{"n_layer": 11, "d_model": 128, "n_experts": 128, "experts_per_token": 4, "d_expert": 32, "d_shared_expert": 0, "activation": "swiglu", "moe_layers": [0, 2, 4, 6, 8, 10], "router_score": "sigmoid", "normalize_top_k": true, "routed_scale": 2.0, "balance_loss": 0.00195, "balance_bias": true, "init_std_router": 0.0307, "lr_router": 0.000651, "vocab_size": 11472, "norm": "rmsnorm", "norm_eps": 1e-05, "tie_embeddings": "early", "optimizer": "muon_variant", "lr": 0.0131, "batch_tokens": [32768, 65536], "seq_len": 512, "train_tokens": 213600000, "steps": 4906, "dataset": "wikipedia_en"}
Below are experts of layer 6 (counted from 0) of a mixture-of-experts language model. Rows are named router (the router's row for the expert), gate (a neuron's input weights, with its number), up (a neuron's input weights, with its number) and show model dimensions 0-63. Each number is 50 + 12 x the weight over its row's rms, rounded and kept within 0 to 99.
After each expert's rows: "mostly gets" lists some tokens that are sent to it at least half of the time; "comes after" lists some tokens at least twice as common just before its tokens as in all text. This comes from a sample of Wikipedia text that the model never trained on. Tokens count by the router's weight.

# expert 121
router:48 36 44 44 31 52 42 42 53 36 54 49 31 45 33 43 35 43 20 70 49 45 40 74 44 80 43 51 57 53 38 52 26 72 44 46 44 68 67 43 66 63 53 71 49 48 45 48 65 59 41 54 64 72 58 51 51 60 68 52 53 49 48 54
gate0:55 31 46 43 42 58 52 48 68 38 57 34 45 21 32 59 60 44 36 69 35 63 74 54 38 64 44 46 47 39 25 40 40 52 48 40 63 54 62 60 73 56 60 49 57 36 51 54 50 46 39 41 41 55 58 36 50 45 35 47 52 44 74 44
up0:59 55 30 28 38 52 64 14 47 51 62 46 45 62 82 47 38 52 67 65 33 59 57 63 63 42 25 35 45 45 53 31 57 40 46 78 49 40 42 50 63 55 49 58 42 63 41 61 47 37 54 47 32 61 49 53 42 63 63 38 43 64 66 46
gate1:52 57 46 54 56 51 45 43 43 57 42 79 42 40 36 55 29 23 68 64 55 43 73 62 45 31 47 30 59 48 52 37 66 37 42 49 53 54 54 68 90 36 52 49 44 60 60 49 50 48 52 40 80 67 50 40 59 49 52 52 37 46 28 54
up1:34 31 60 46 61 49 63 64 54 64 43 34 52 37 60 41 65 66 54 38 54 56 48 44 37 55 49 56 61 54 68 47 28 45 51 45 64 44 48 50 24 40 40 51 57 32 42 61 37 45 43 42 50 43 72 41 46 54 23 43 50 68 78 41
gate2:35 48 41 65 13 70 58 55 32 28 59 45 55 53 58 60 52 53 45 43 45 49 49 45 32 54 44 49 41 57 48 64 50 39 63 51 48 64 73 38 41 38 53 70 51 36 47 59 48 42 47 62 43 64 65 67 47 29 55 78 67 44 49 65
up2:34 33 45 31 53 61 53 50 32 48 55 69 21 27 40 65 46 50 65 31 71 55 48 45 52 38 25 38 69 57 55 51 45 56 47 58 30 51 52 52 58 48 43 54 61 64 45 46 52 71 41 43 53 36 60 56 47 56 37 67 53 50 47 44
gate3:54 54 57 34 27 61 29 49 72 58 43 46 37 32 45 33 41 50 26 46 53 50 56 64 27 67 29 58 47 62 51 77 64 38 50 55 35 78 37 23 78 39 45 63 38 64 46 50 60 56 43 72 80 51 49 65 41 44 69 50 53 44 39 59
up3:59 33 58 54 28 45 76 48 51 34 50 50 57 44 48 78 61 50 43 60 37 39 34 44 43 60 45 51 64 50 59 41 36 70 47 67 54 53 43 62 67 44 40 49 46 64 47 37 52 34 52 52 59 54 47 49 69 30 45 59 52 74 69 35
gate4:51 47 60 50 30 59 51 45 65 30 56 45 18 53 26 31 44 51 32 50 49 46 36 62 21 80 42 60 61 64 40 54 27 45 33 33 31 67 53 68 68 61 54 52 65 52 53 43 50 50 43 55 58 67 42 53 46 46 71 39 52 55 47 41
up4:76 60 53 34 52 56 42 28 55 46 57 44 29 51 54 39 52 36 41 39 65 48 53 51 24 55 34 53 72 54 43 59 46 40 53 54 12 48 56 84 59 64 53 59 43 50 52 41 42 44 38 64 72 61 49 46 33 35 70 34 41 63 52 34
gate5:44 48 59 34 41 46 38 38 39 30 48 52 35 45 60 71 58 59 46 40 75 62 48 54 61 90 61 68 66 54 38 39 49 42 28 45 43 60 59 48 48 59 27 52 52 52 54 36 47 53 57 45 56 30 57 64 58 61 47 36 51 43 65 46
up5:81 46 65 52 40 46 39 60 85 48 39 68 35 49 70 45 40 70 55 33 48 39 40 61 56 47 63 57 30 47 48 49 32 44 60 54 58 43 60 55 65 52 60 48 59 60 47 46 17 71 38 41 28 61 43 48 53 69 64 50 55 56 61 54
gate6:62 27 45 47 60 36 45 56 29 49 72 49 50 53 38 70 10 38 51 68 59 50 61 68 59 62 29 40 46 29 42 44 33 47 53 45 55 75 45 55 66 39 59 47 22 71 42 43 54 52 45 45 59 55 43 77 72 52 62 58 36 50 51 50
up6:25 66 61 30 52 60 50 59 34 59 27 60 56 49 70 67 78 39 51 38 66 46 54 40 53 55 48 46 50 47 59 45 51 57 69 50 70 25 36 57 44 62 44 56 46 58 68 58 56 47 43 56 67 46 60 41 40 40 36 37 45 56 42 37
gate7:61 52 71 62 42 68 60 59 46 31 58 52 41 51 60 71 53 60 46 54 59 55 48 63 42 52 25 39 42 63 64 34 43 40 38 36 54 48 41 19 54 46 49 69 50 53 50 46 39 50 60 58 58 59 62 35 47 58 45 65 72 43 53 67
up7:56 50 57 50 46 55 64 46 70 52 26 41 52 56 52 48 53 44 25 66 61 57 44 54 27 70 37 47 71 51 59 33 57 44 35 56 45 57 54 17 51 62 36 49 50 65 44 33 65 64 44 58 55 69 55 44 62 49 65 54 65 36 52 65
mostly gets: " where", " which", " who", " because", " what", " stated"
comes after: ",", " However", " he", " He", " that", " also"

# expert 65
router:68 59 68 62 61 43 51 45 51 37 56 56 42 66 43 45 45 71 37 56 61 50 38 66 68 54 49 54 36 65 46 48 64 40 45 49 47 67 68 59 53 37 45 62 48 51 51 67 63 58 62 25 48 55 63 56 36 64 60 46 63 28 32 45
gate0:40 47 60 70 37 47 51 63 47 31 57 61 30 57 46 53 32 63 41 49 62 63 51 53 61 45 52 76 39 52 55 69 44 75 34 34 39 33 69 50 50 32 53 35 49 70 36 55 40 67 68 37 60 47 53 36 50 56 47 56 57 37 56 41
up0:27 54 58 13 62 46 43 62 51 45 52 29 61 39 41 41 50 53 45 63 42 35 57 45 32 39 45 60 49 68 67 46 49 33 54 51 72 63 56 58 60 58 52 52 65 45 53 59 39 50 35 48 47 33 69 17 55 60 57 33 32 65 62 35
gate1:55 49 45 31 34 46 46 71 57 48 59 50 54 61 45 37 64 48 29 50 54 43 45 48 30 46 58 52 57 70 48 42 42 45 47 39 65 77 58 51 42 64 41 55 37 39 48 61 59 44 69 64 53 45 66 67 36 45 67 24 64 54 60 58
up1:37 46 45 37 57 50 42 69 56 47 29 50 36 72 55 47 58 55 37 32 53 31 42 39 43 41 68 62 45 49 34 41 59 54 64 47 66 67 64 48 43 60 45 67 59 48 61 45 57 62 44 59 47 43 60 61 48 53 66 25 64 57 33 47
gate2:72 64 44 60 53 43 49 59 69 61 56 39 45 51 25 50 29 54 56 54 43 59 55 50 57 33 67 49 28 55 41 41 69 54 38 47 39 59 65 58 59 66 65 47 47 33 30 69 53 39 49 35 47 87 62 41 45 71 56 45 45 67 50 56
up2:45 46 31 38 43 14 54 54 59 70 50 56 54 45 47 50 49 44 55 37 79 51 40 32 50 46 63 53 45 50 28 37 60 55 65 54 52 57 58 42 46 58 58 74 47 41 37 28 57 43 41 45 43 56 67 63 59 55 76 52 48 43 41 58
gate3:56 59 85 52 57 44 68 46 33 61 45 61 44 45 43 47 64 64 57 42 64 30 51 60 53 50 35 27 35 57 55 48 59 42 36 36 38 57 44 49 63 43 44 66 58 72 54 71 59 65 60 38 46 72 44 60 50 60 54 28 76 44 57 58
up3:28 46 32 45 51 47 37 48 48 46 47 30 58 55 72 41 44 55 55 78 41 70 65 49 50 46 26 64 50 35 56 51 31 67 58 48 60 17 38 62 34 54 48 37 45 36 59 36 43 25 67 50 44 48 48 30 39 36 54 46 35 56 72 30
gate4:58 65 43 56 44 58 50 60 38 63 61 30 38 63 55 45 60 46 28 44 66 52 65 52 58 58 53 33 51 56 38 36 32 71 58 45 47 59 30 52 38 53 69 56 69 43 67 66 46 72 45 44 37 63 68 21 58 29 56 30 45 49 62 58
up4:56 51 55 49 52 45 49 41 45 57 58 60 54 54 32 51 69 72 61 57 41 58 42 53 49 42 58 67 45 25 29 47 50 50 53 52 34 72 45 54 70 46 35 63 33 70 45 60 40 31 68 41 55 39 33 70 68 45 31 49 55 44 54 41
gate5:59 60 53 50 56 44 70 71 57 71 55 39 53 68 40 30 32 40 52 50 66 36 56 71 40 65 57 24 44 52 41 29 40 47 63 48 37 53 65 57 51 34 50 50 55 45 70 58 41 69 45 57 50 66 46 51 47 62 59 44 73 44 34 38
up5:51 61 35 37 56 73 65 47 60 62 60 37 29 51 26 35 57 58 51 57 48 43 27 57 64 40 49 59 38 66 60 52 53 73 48 47 41 53 64 44 51 46 51 64 60 38 42 56 40 50 46 55 41 52 43 58 46 63 68 43 66 46 49 57
gate6:52 38 37 41 35 48 44 66 44 43 45 69 28 53 47 49 46 44 51 48 37 58 57 48 59 59 67 63 36 56 40 67 48 51 54 44 44 61 49 53 74 37 62 62 43 39 43 47 40 35 42 46 45 57 55 65 65 79 58 36 54 37 63 40
up6:36 50 38 54 32 50 58 59 41 59 33 55 36 51 38 46 54 55 48 24 40 66 44 57 49 58 63 37 32 48 28 37 72 42 71 43 50 46 66 48 42 51 35 69 45 27 31 65 53 39 44 69 48 40 47 64 45 56 57 46 38 51 47 45
gate7:58 39 42 58 55 61 69 41 60 33 56 64 48 48 31 57 41 57 41 60 63 43 32 47 46 36 49 54 43 39 68 71 40 39 31 49 48 83 63 51 42 51 31 41 60 51 49 59 48 59 55 50 52 45 71 58 61 43 77 45 66 36 62 34
up7:51 41 59 57 76 45 49 59 45 53 37 42 54 58 48 31 27 18 50 35 52 52 63 40 10 53 40 65 59 57 59 67 43 39 46 57 28 40 60 44 37 65 49 50 31 24 30 67 39 56 63 35 64 56 38 41 58 44 59 45 59 39 50 36
mostly gets: " keep", " join", " create", " establish", " prevent", " maintain"
comes after: " was", " to", " is", " were", " be", " not"

# expert 119
router:56 37 45 36 40 58 48 52 46 42 52 53 43 53 60 58 50 65 47 47 59 54 44 59 67 71 45 47 45 56 47 58 54 49 49 61 50 75 59 39 49 32 48 53 33 61 41 57 40 50 54 48 69 61 50 54 60 55 52 52 51 53 41 42
gate0:53 58 42 37 57 61 31 37 39 29 56 47 58 40 59 59 63 62 57 51 56 64 67 44 49 32 60 30 66 45 58 42 67 50 31 52 43 63 43 47 42 69 42 68 46 68 19 49 36 45 61 56 48 58 55 56 41 63 37 36 40 34 59 60
up0:28 36 70 49 52 51 64 63 49 71 36 52 41 40 36 40 49 32 47 44 51 50 29 56 49 57 36 65 40 56 47 64 27 54 56 55 44 45 36 68 59 41 47 48 55 45 65 57 50 58 28 29 55 46 44 45 48 39 66 50 75 59 56 25
gate1:69 64 55 48 59 40 39 29 40 31 49 54 46 60 61 68 58 52 48 50 72 64 66 57 45 59 43 37 73 55 50 36 55 39 52 45 53 57 37 64 39 66 47 53 38 64 53 40 38 73 83 38 70 48 45 33 55 49 58 55 52 37 55 57
up1:21 58 44 41 29 45 57 70 40 75 66 32 62 50 39 47 52 37 69 42 28 60 63 39 54 55 39 50 41 47 48 53 33 37 41 28 50 37 50 42 59 38 40 80 69 57 55 64 36 42 26 33 32 43 34 67 57 56 27 42 46 43 47 55
gate2:63 45 51 56 59 34 51 59 54 47 52 62 41 41 49 71 53 34 38 54 61 43 71 58 66 52 64 48 54 60 71 70 53 45 49 67 48 58 57 57 68 35 43 48 23 56 43 51 42 41 33 54 76 49 58 49 43 52 40 37 48 35 40 29
up2:47 62 45 66 47 68 37 47 34 26 45 45 41 51 48 47 31 48 53 53 28 58 47 42 29 51 43 51 46 39 34 43 48 66 53 41 64 52 37 48 38 62 57 57 83 59 69 41 52 67 69 32 43 65 44 35 54 55 49 49 42 46 71 64
gate3:55 47 52 31 41 56 73 41 31 69 59 55 29 73 64 45 54 63 38 46 51 49 44 61 50 55 65 59 42 44 39 37 56 55 50 56 59 70 51 43 63 49 49 72 56 67 40 44 37 28 34 55 44 53 64 50 54 46 55 54 44 53 62 63
up3:59 63 50 44 42 77 38 49 46 46 61 38 58 72 62 53 46 38 63 46 56 43 45 58 27 46 46 29 38 47 61 46 51 48 54 21 43 49 57 42 48 71 60 30 60 54 34 51 54 72 85 29 71 39 39 50 49 44 54 50 33 42 42 40
gate4:83 41 19 45 60 62 50 38 57 41 48 52 56 47 63 57 45 48 48 59 50 43 40 73 61 53 66 34 45 64 45 51 52 51 52 76 68 47 53 48 32 69 50 45 51 40 56 55 47 60 39 51 68 52 42 12 52 42 52 49 44 55 43 66
up4:30 38 60 61 44 43 59 67 57 57 64 40 17 49 28 41 54 29 39 51 82 60 69 45 54 59 53 62 46 40 30 48 40 49 38 42 57 46 62 61 74 45 57 50 41 60 43 37 69 44 67 49 36 48 46 58 55 47 46 68 22 40 78 49
gate5:69 58 41 38 48 55 34 47 32 35 69 44 42 53 49 31 70 52 66 53 51 43 53 46 45 39 47 71 23 73 20 47 54 43 39 37 59 79 66 50 49 46 42 47 47 51 53 58 50 62 45 57 63 49 51 38 41 47 55 69 46 29 54 49
up5:40 70 37 41 59 46 36 36 49 35 62 62 54 53 35 29 62 82 49 48 56 56 55 43 58 57 47 64 30 60 38 55 40 43 54 59 50 58 57 53 61 56 45 57 29 55 49 59 34 55 50 50 52 63 42 33 59 41 29 52 59 51 72 73
gate6:55 42 37 25 40 38 29 47 58 65 52 48 51 59 57 56 56 50 73 46 42 40 71 63 58 41 56 40 59 25 35 37 56 53 49 39 43 58 51 45 55 59 60 45 44 41 59 56 31 44 54 70 59 60 48 78 77 60 63 48 30 45 33 48
up6:56 53 31 64 46 77 27 79 46 46 50 47 62 44 43 67 27 42 58 52 56 48 36 41 66 57 43 51 54 33 39 56 55 34 52 47 73 60 40 41 60 61 43 31 66 60 72 50 47 51 33 45 60 63 52 50 47 61 54 64 30 24 39 55
gate7:45 47 67 35 45 54 43 42 45 49 71 28 34 37 43 65 68 52 31 41 48 48 55 58 49 64 40 39 32 36 37 65 60 50 31 38 34 56 55 64 52 61 29 51 35 69 32 65 70 45 45 47 41 50 52 53 57 52 20 51 58 66 65 58
up7:21 66 64 41 46 46 64 33 56 63 54 49 40 39 40 53 56 47 47 58 46 45 47 27 31 45 44 40 68 27 37 61 55 48 54 58 32 62 34 79 54 53 80 46 53 38 56 58 50 21 41 67 34 45 59 58 54 44 58 68 47 50 60 56
mostly gets: " ago", " BC", " Connecticut", " Pradesh"
comes after: "201", "200", "202", "199", "198", "197"

# expert 67
router:69 36 42 40 29 49 47 46 32 16 86 34 35 55 65 55 47 39 36 59 39 57 47 54 55 50 55 41 45 65 48 39 33 52 54 38 46 52 48 55 60 51 65 53 51 60 37 50 29 56 26 25 69 56 59 46 28 48 47 53 59 64 50 45
gate0:83 41 44 40 46 48 58 56 47 51 65 56 31 47 55 60 56 69 47 66 54 54 57 64 83 37 52 43 36 68 33 41 63 50 46 56 51 82 49 74 53 64 48 62 56 62 36 58 32 59 55 36 56 50 57 27 26 57 36 52 60 44 69 57
up0:62 43 49 44 42 30 62 40 41 41 80 33 36 59 70 44 61 66 59 52 50 53 45 71 43 58 47 42 54 61 58 09 47 48 51 57 33 58 63 54 62 76 34 51 44 63 50 59 22 32 39 33 43 54 47 46 36 45 80 49 71 65 46 62
gate1:33 56 58 38 68 44 61 40 39 59 55 36 55 55 22 57 56 51 48 44 50 31 52 62 64 19 56 57 46 36 67 52 40 61 35 62 50 61 54 49 49 42 56 46 41 37 59 33 75 77 40 44 35 65 57 61 51 57 58 29 44 61 43 42
up1:47 69 48 68 82 57 54 53 53 74 34 59 44 37 65 35 63 41 56 45 59 60 46 55 66 54 49 55 60 47 46 50 76 76 54 53 43 49 42 48 39 47 51 71 47 60 86 51 63 47 56 43 47 47 61 52 46 47 50 30 35 37 39 63
gate2:79 39 54 41 41 58 53 54 41 49 68 64 28 55 64 64 37 56 35 72 52 46 51 57 38 42 37 42 27 60 51 48 58 60 54 59 64 57 55 51 58 35 60 39 54 48 46 48 47 76 25 42 61 40 54 45 56 54 34 55 69 51 48 43
up2:38 49 45 46 44 35 54 52 48 35 47 71 50 39 32 39 61 65 62 38 65 64 55 56 51 77 66 69 67 48 50 59 37 45 29 30 40 42 36 50 40 45 62 67 42 52 53 40 50 46 50 44 35 53 46 48 70 47 54 72 40 45 50 51
gate3:64 60 45 42 36 35 46 44 48 24 67 66 41 52 53 65 65 55 37 48 25 41 65 55 57 45 63 46 74 62 52 59 56 40 43 26 43 53 86 54 55 41 83 41 47 31 44 67 56 53 50 54 61 34 45 74 34 28 36 43 55 69 48 66
up3:39 54 42 44 68 52 60 72 47 71 32 48 46 56 50 51 47 41 43 47 67 39 60 53 44 31 43 38 45 55 53 51 75 41 75 38 49 70 22 43 27 50 52 58 45 28 69 53 68 39 57 64 41 33 48 22 60 59 69 32 51 36 50 43
gate4:86 50 40 53 39 83 50 60 42 43 63 60 50 51 45 67 39 48 21 62 41 49 46 50 49 31 42 52 34 50 59 51 59 62 52 47 57 48 27 48 45 51 57 37 71 59 28 30 60 54 51 41 52 62 50 54 42 73 49 49 42 37 37 49
up4:54 58 48 55 51 54 50 33 44 55 31 51 74 22 53 41 55 60 60 47 37 54 27 26 46 38 61 55 62 34 50 48 65 40 53 72 44 47 48 44 60 60 52 52 63 51 43 50 54 55 47 58 64 46 47 61 47 48 46 54 52 39 56 57
gate5:79 47 59 39 50 48 37 37 38 23 58 47 41 45 30 67 54 64 38 45 27 44 43 41 54 42 51 44 45 53 50 33 54 42 39 48 46 65 46 46 52 49 45 58 73 68 58 50 48 51 24 27 56 56 57 41 60 59 38 43 38 30 58 37
up5:45 56 52 59 59 36 76 49 34 57 36 66 39 62 45 55 43 64 61 67 62 59 60 72 43 56 33 51 49 37 51 52 21 38 42 56 65 52 58 57 50 58 60 27 46 80 45 38 40 51 56 40 41 57 26 28 38 48 51 67 60 33 34 39
gate6:51 32 65 61 61 52 42 62 54 65 62 43 32 33 67 64 56 52 72 73 48 60 35 38 49 50 46 57 51 78 27 58 56 55 55 43 40 50 65 34 42 49 43 43 60 41 38 52 70 48 47 59 26 61 57 48 42 59 48 67 66 72 59 38
up6:62 52 46 40 55 41 59 60 51 64 63 72 47 53 66 47 61 60 58 46 61 55 54 66 47 26 54 61 56 40 37 31 45 69 49 52 66 48 44 60 69 60 51 57 50 46 27 38 60 51 45 29 35 32 65 51 47 44 57 39 51 54 59 29
gate7:49 61 29 53 42 53 46 46 44 52 64 29 41 74 70 50 47 63 37 44 51 50 49 59 75 33 72 48 55 52 54 23 39 74 58 40 33 57 61 51 69 65 66 58 67 62 52 46 66 53 29 62 24 60 58 39 41 58 47 28 66 51 51 52
up7:52 71 46 59 62 61 51 54 48 36 63 44 55 44 57 27 55 55 52 32 36 41 43 49 43 35 68 62 49 73 45 41 67 43 51 56 48 51 71 36 71 54 60 47 37 53 56 36 52 18 26 46 29 47 54 49 21 49 46 42 75 57 45 49
mostly gets: " %", " Rank", " Result", " No", " ±%", " Apps"
comes after: " |", "|", "-", "==", ";", " No"

# expert 44
router:45 56 50 52 57 50 45 48 68 54 43 46 29 61 29 41 55 60 25 58 55 37 39 58 62 57 76 60 40 79 39 44 40 61 45 54 60 64 71 46 54 45 57 60 54 42 48 55 59 62 58 42 45 61 59 47 42 58 64 41 45 44 46 67
gate2:59 46 50 64 44 73 42 47 41 27 58 28 55 55 40 60 50 70 72 40 72 48 63 46 68 44 46 54 68 53 61 49 45 46 34 44 56 57 63 57 55 62 63 49 59 51 24 50 55 42 52 45 69 40 64 58 57 47 21 66 44 47 62 49
up2:66 49 61 45 50 67 59 49 30 62 36 43 58 40 47 78 59 31 36 58 48 50 45 61 38 66 46 58 46 70 50 47 38 48 50 55 48 44 41 38 61 49 60 54 62 40 54 49 38 32 65 43 42 56 57 38 63 51 45 39 35 59 38 74
gate3:72 28 56 62 53 63 39 37 65 66 60 40 37 45 47 49 42 48 62 47 66 55 52 52 42 59 41 48 41 50 53 41 31 61 71 49 57 47 69 62 48 63 67 58 47 59 55 50 32 40 31 27 34 59 33 32 37 39 49 58 52 25 58 50
up3:42 36 67 72 30 64 46 34 61 39 64 34 62 48 60 56 38 68 50 24 58 49 70 45 51 77 43 38 46 44 66 46 54 16 31 47 52 59 43 38 63 56 54 49 58 44 40 33 47 54 45 39 64 66 41 47 36 44 39 51 47 41 45 57
gate4:54 68 47 61 63 56 46 47 52 35 40 59 51 55 37 49 62 74 53 61 30 55 48 41 39 30 75 55 44 43 43 61 71 35 40 37 55 60 57 58 53 75 52 37 69 37 51 51 39 48 55 45 55 65 62 22 80 49 46 47 65 43 55 39
up4:48 74 54 65 48 33 35 41 51 33 54 46 49 44 26 28 58 62 45 73 37 47 48 45 62 50 77 40 62 47 51 67 71 49 47 44 63 42 60 36 45 64 61 38 59 46 20 46 83 45 52 64 54 55 50 37 63 38 45 67 47 35 38 49
gate5:67 36 46 60 47 49 53 58 31 59 39 43 32 53 61 36 33 52 55 56 39 36 52 42 60 49 44 58 47 38 43 48 56 37 53 34 52 53 43 74 66 48 39 55 77 47 75 61 33 35 45 45 49 67 43 41 57 66 48 38 44 56 65 61
up5:62 38 45 41 44 62 56 46 43 41 45 58 60 51 41 36 46 44 56 49 37 54 71 49 72 43 65 45 58 49 39 60 66 32 68 56 66 44 51 55 48 24 57 62 55 75 20 47 52 51 34 51 75 64 47 80 60 62 29 39 47 50 59 49
gate6:50 53 36 47 51 49 31 69 52 55 37 45 27 44 32 70 55 39 64 62 51 45 56 58 54 56 27 26 40 54 58 60 55 60 70 40 44 55 40 54 48 62 55 56 48 43 49 56 43 42 38 34 55 56 69 34 59 77 34 34 26 57 10 57
up6:49 81 42 43 47 47 70 65 63 45 43 63 43 72 34 39 53 66 45 68 40 45 48 64 35 48 60 62 33 49 49 44 39 48 60 41 44 46 58 63 16 54 58 38 51 58 52 45 74 66 37 42 50 58 55 44 48 45 47 48 70 33 74 48
gate7:65 15 59 51 44 76 39 45 37 34 55 27 76 56 44 63 53 58 76 61 48 53 44 51 41 62 43 41 50 55 49 66 59 42 40 35 50 60 54 61 48 24 56 45 75 46 43 47 54 58 40 33 60 68 66 50 45 58 21 66 33 41 56 54
up7:30 51 46 53 48 62 64 63 37 72 63 71 49 64 41 56 60 41 44 61 46 58 46 53 47 55 42 33 69 49 58 57 38 51 51 39 34 32 49 56 52 63 62 38 24 56 43 62 47 49 40 48 44 44 50 57 44 83 69 70 61 61 52 50
gate8:77 67 54 30 54 59 57 73 43 51 52 43 59 61 34 37 72 57 47 56 68 48 56 40 42 45 49 41 57 63 39 49 46 69 49 62 43 43 50 56 51 54 61 58 59 29 51 76 50 49 54 62 58 63 90 52 34 45 37 28 54 41 53 52
up8:50 66 51 47 56 33 43 57 55 33 53 45 51 41 44 45 62 56 47 41 54 42 42 52 60 56 76 49 40 62 50 72 53 53 56 83 50 69 49 38 60 57 21 66 36 58 51 44 44 56 39 59 37 65 60 53 23 47 53 25 51 50 40 61
gate9:30 64 45 46 33 62 49 56 69 54 54 38 56 50 48 39 31 44 53 70 56 50 55 33 42 44 65 46 56 61 49 45 55 49 63 54 53 66 66 40 48 42 45 60 46 32 50 35 45 48 47 26 51 58 51 49 31 59 59 31 40 29 38 57
up9:56 38 33 42 47 46 32 59 39 53 34 57 49 38 61 73 45 36 56 63 52 66 48 64 63 72 41 38 48 57 64 50 52 22 40 65 56 55 52 47 57 34 51 31 54 35 42 51 43 38 56 57 78 54 35 51 35 44 40 51 35 44 28 65
mostly gets: " took", " wrote", " worked", " take", " went", " won"
comes after: " to", " he", " and", " who", " He", " also"

# expert 85
router:46 53 48 43 39 46 56 56 51 52 49 57 45 64 38 44 44 60 33 60 54 38 57 61 65 57 53 37 54 63 42 36 37 51 54 49 53 56 63 48 53 59 68 53 52 52 58 67 40 57 62 48 52 90 71 52 52 62 44 36 62 29 40 60
gate0:59 49 43 55 52 49 56 48 33 49 53 51 46 74 51 74 43 47 54 43 49 53 71 41 69 51 36 42 69 21 56 44 59 48 53 38 39 59 49 44 36 66 48 43 51 41 60 65 24 40 40 61 34 44 53 50 68 61 47 49 57 52 58 54
up0:38 36 52 52 75 66 40 52 46 63 31 59 24 25 28 36 60 32 53 60 41 48 11 39 52 46 58 54 80 74 49 70 41 41 50 59 49 28 60 50 48 30 53 56 48 48 62 47 46 42 44 52 45 53 33 41 75 59 43 59 55 38 55 38
gate1:66 39 46 64 38 47 51 54 43 38 83 54 49 56 52 52 62 55 37 68 76 46 51 46 67 33 54 51 73 37 43 62 65 43 48 62 49 17 75 58 60 22 47 38 38 73 60 55 50 47 59 48 43 84 59 49 42 74 57 48 32 56 46 49
up1:61 40 54 53 61 72 46 39 51 54 52 38 49 28 40 45 61 48 66 54 39 39 45 65 52 46 38 48 59 47 47 49 42 59 55 70 53 57 21 52 49 66 29 54 40 25 52 33 66 58 63 43 53 32 37 64 19 49 68 50 51 41 54 47
gate2:63 46 41 56 42 92 53 60 53 29 74 33 58 49 29 65 48 55 58 36 59 67 49 42 29 40 52 52 71 72 37 50 43 37 63 54 51 47 68 59 26 52 51 59 65 42 38 57 59 50 44 42 51 46 40 53 64 44 32 72 44 44 55 51
up2:46 46 53 41 39 83 44 58 59 69 49 36 68 32 31 48 40 53 43 51 49 49 54 47 33 54 46 41 63 73 42 63 60 67 58 24 44 47 49 57 50 56 46 71 62 39 31 49 52 46 39 65 61 36 49 49 60 51 43 66 29 53 63 86
gate3:54 42 29 66 48 76 50 55 38 40 25 57 40 48 21 51 25 67 56 46 50 42 44 71 42 52 67 54 51 49 39 51 49 42 52 53 64 63 60 49 72 56 47 39 56 46 63 51 57 61 49 51 47 72 74 41 42 72 30 56 47 29 38 61
up3:45 54 71 35 24 60 44 45 49 45 29 32 79 67 42 62 42 40 62 54 48 54 49 30 46 52 52 58 55 34 22 59 50 45 54 44 24 36 52 47 51 36 65 70 44 56 57 57 44 55 41 47 46 74 74 48 51 56 62 55 61 33 52 58
gate4:56 43 35 48 46 37 47 52 54 52 39 59 54 58 60 67 60 51 34 59 33 33 43 79 42 63 56 65 47 61 48 30 41 48 72 29 52 43 78 56 45 56 76 80 41 38 66 62 38 57 30 46 51 51 43 30 44 41 40 43 64 58 44 53
up4:61 48 36 55 56 31 67 67 41 46 46 35 72 57 58 56 63 78 41 45 49 56 34 67 66 56 63 53 47 63 54 51 58 60 61 30 68 65 77 36 27 37 75 84 56 36 52 56 40 52 42 45 41 46 45 22 46 36 17 41 48 50 49 59
gate5:34 63 37 63 44 49 63 55 73 49 51 48 37 52 32 30 45 42 51 70 52 57 38 51 37 53 65 45 49 67 41 29 34 56 21 52 44 54 59 66 47 48 48 39 67 47 41 44 47 54 44 53 24 66 41 52 49 43 61 53 66 38 63 45
up5:50 67 48 38 46 32 52 62 43 57 64 31 48 68 46 47 55 25 52 49 67 59 59 60 52 51 50 45 31 42 61 46 41 45 53 54 50 45 31 43 50 61 70 36 28 49 40 53 51 61 49 47 52 46 60 61 42 23 65 71 35 51 44 39
gate6:40 77 40 57 42 39 61 61 62 36 56 55 43 53 37 34 40 30 53 53 38 49 53 59 45 38 82 76 49 42 45 45 40 32 45 40 37 60 63 51 35 37 41 31 50 46 45 60 59 62 55 48 60 70 29 50 38 66 67 43 57 25 41 35
up6:56 35 25 53 66 79 36 39 54 65 52 46 50 47 49 32 55 55 60 40 48 52 53 52 28 40 36 43 46 67 50 69 46 45 64 62 49 45 54 57 53 60 50 28 67 35 62 44 38 49 40 40 58 39 77 48 36 29 50 62 41 46 38 38
gate7:36 49 43 63 53 42 50 57 61 74 39 63 47 31 60 57 65 54 42 47 38 44 44 64 41 71 55 49 47 61 31 38 25 74 59 52 50 42 53 55 59 55 36 60 49 31 66 55 40 44 55 62 38 49 28 41 57 56 69 47 71 53 61 48
up7:49 33 43 50 65 44 38 50 42 46 66 66 16 73 41 44 55 37 49 50 18 70 55 56 55 48 57 78 32 47 63 70 53 54 45 46 73 58 32 60 50 61 44 50 39 64 43 44 70 62 44 35 37 42 46 52 32 40 51 62 42 59 53 50
mostly gets: " used", " made", " released", " built", " played", " won"
comes after: " was", " he", " were", " is", " He", " and"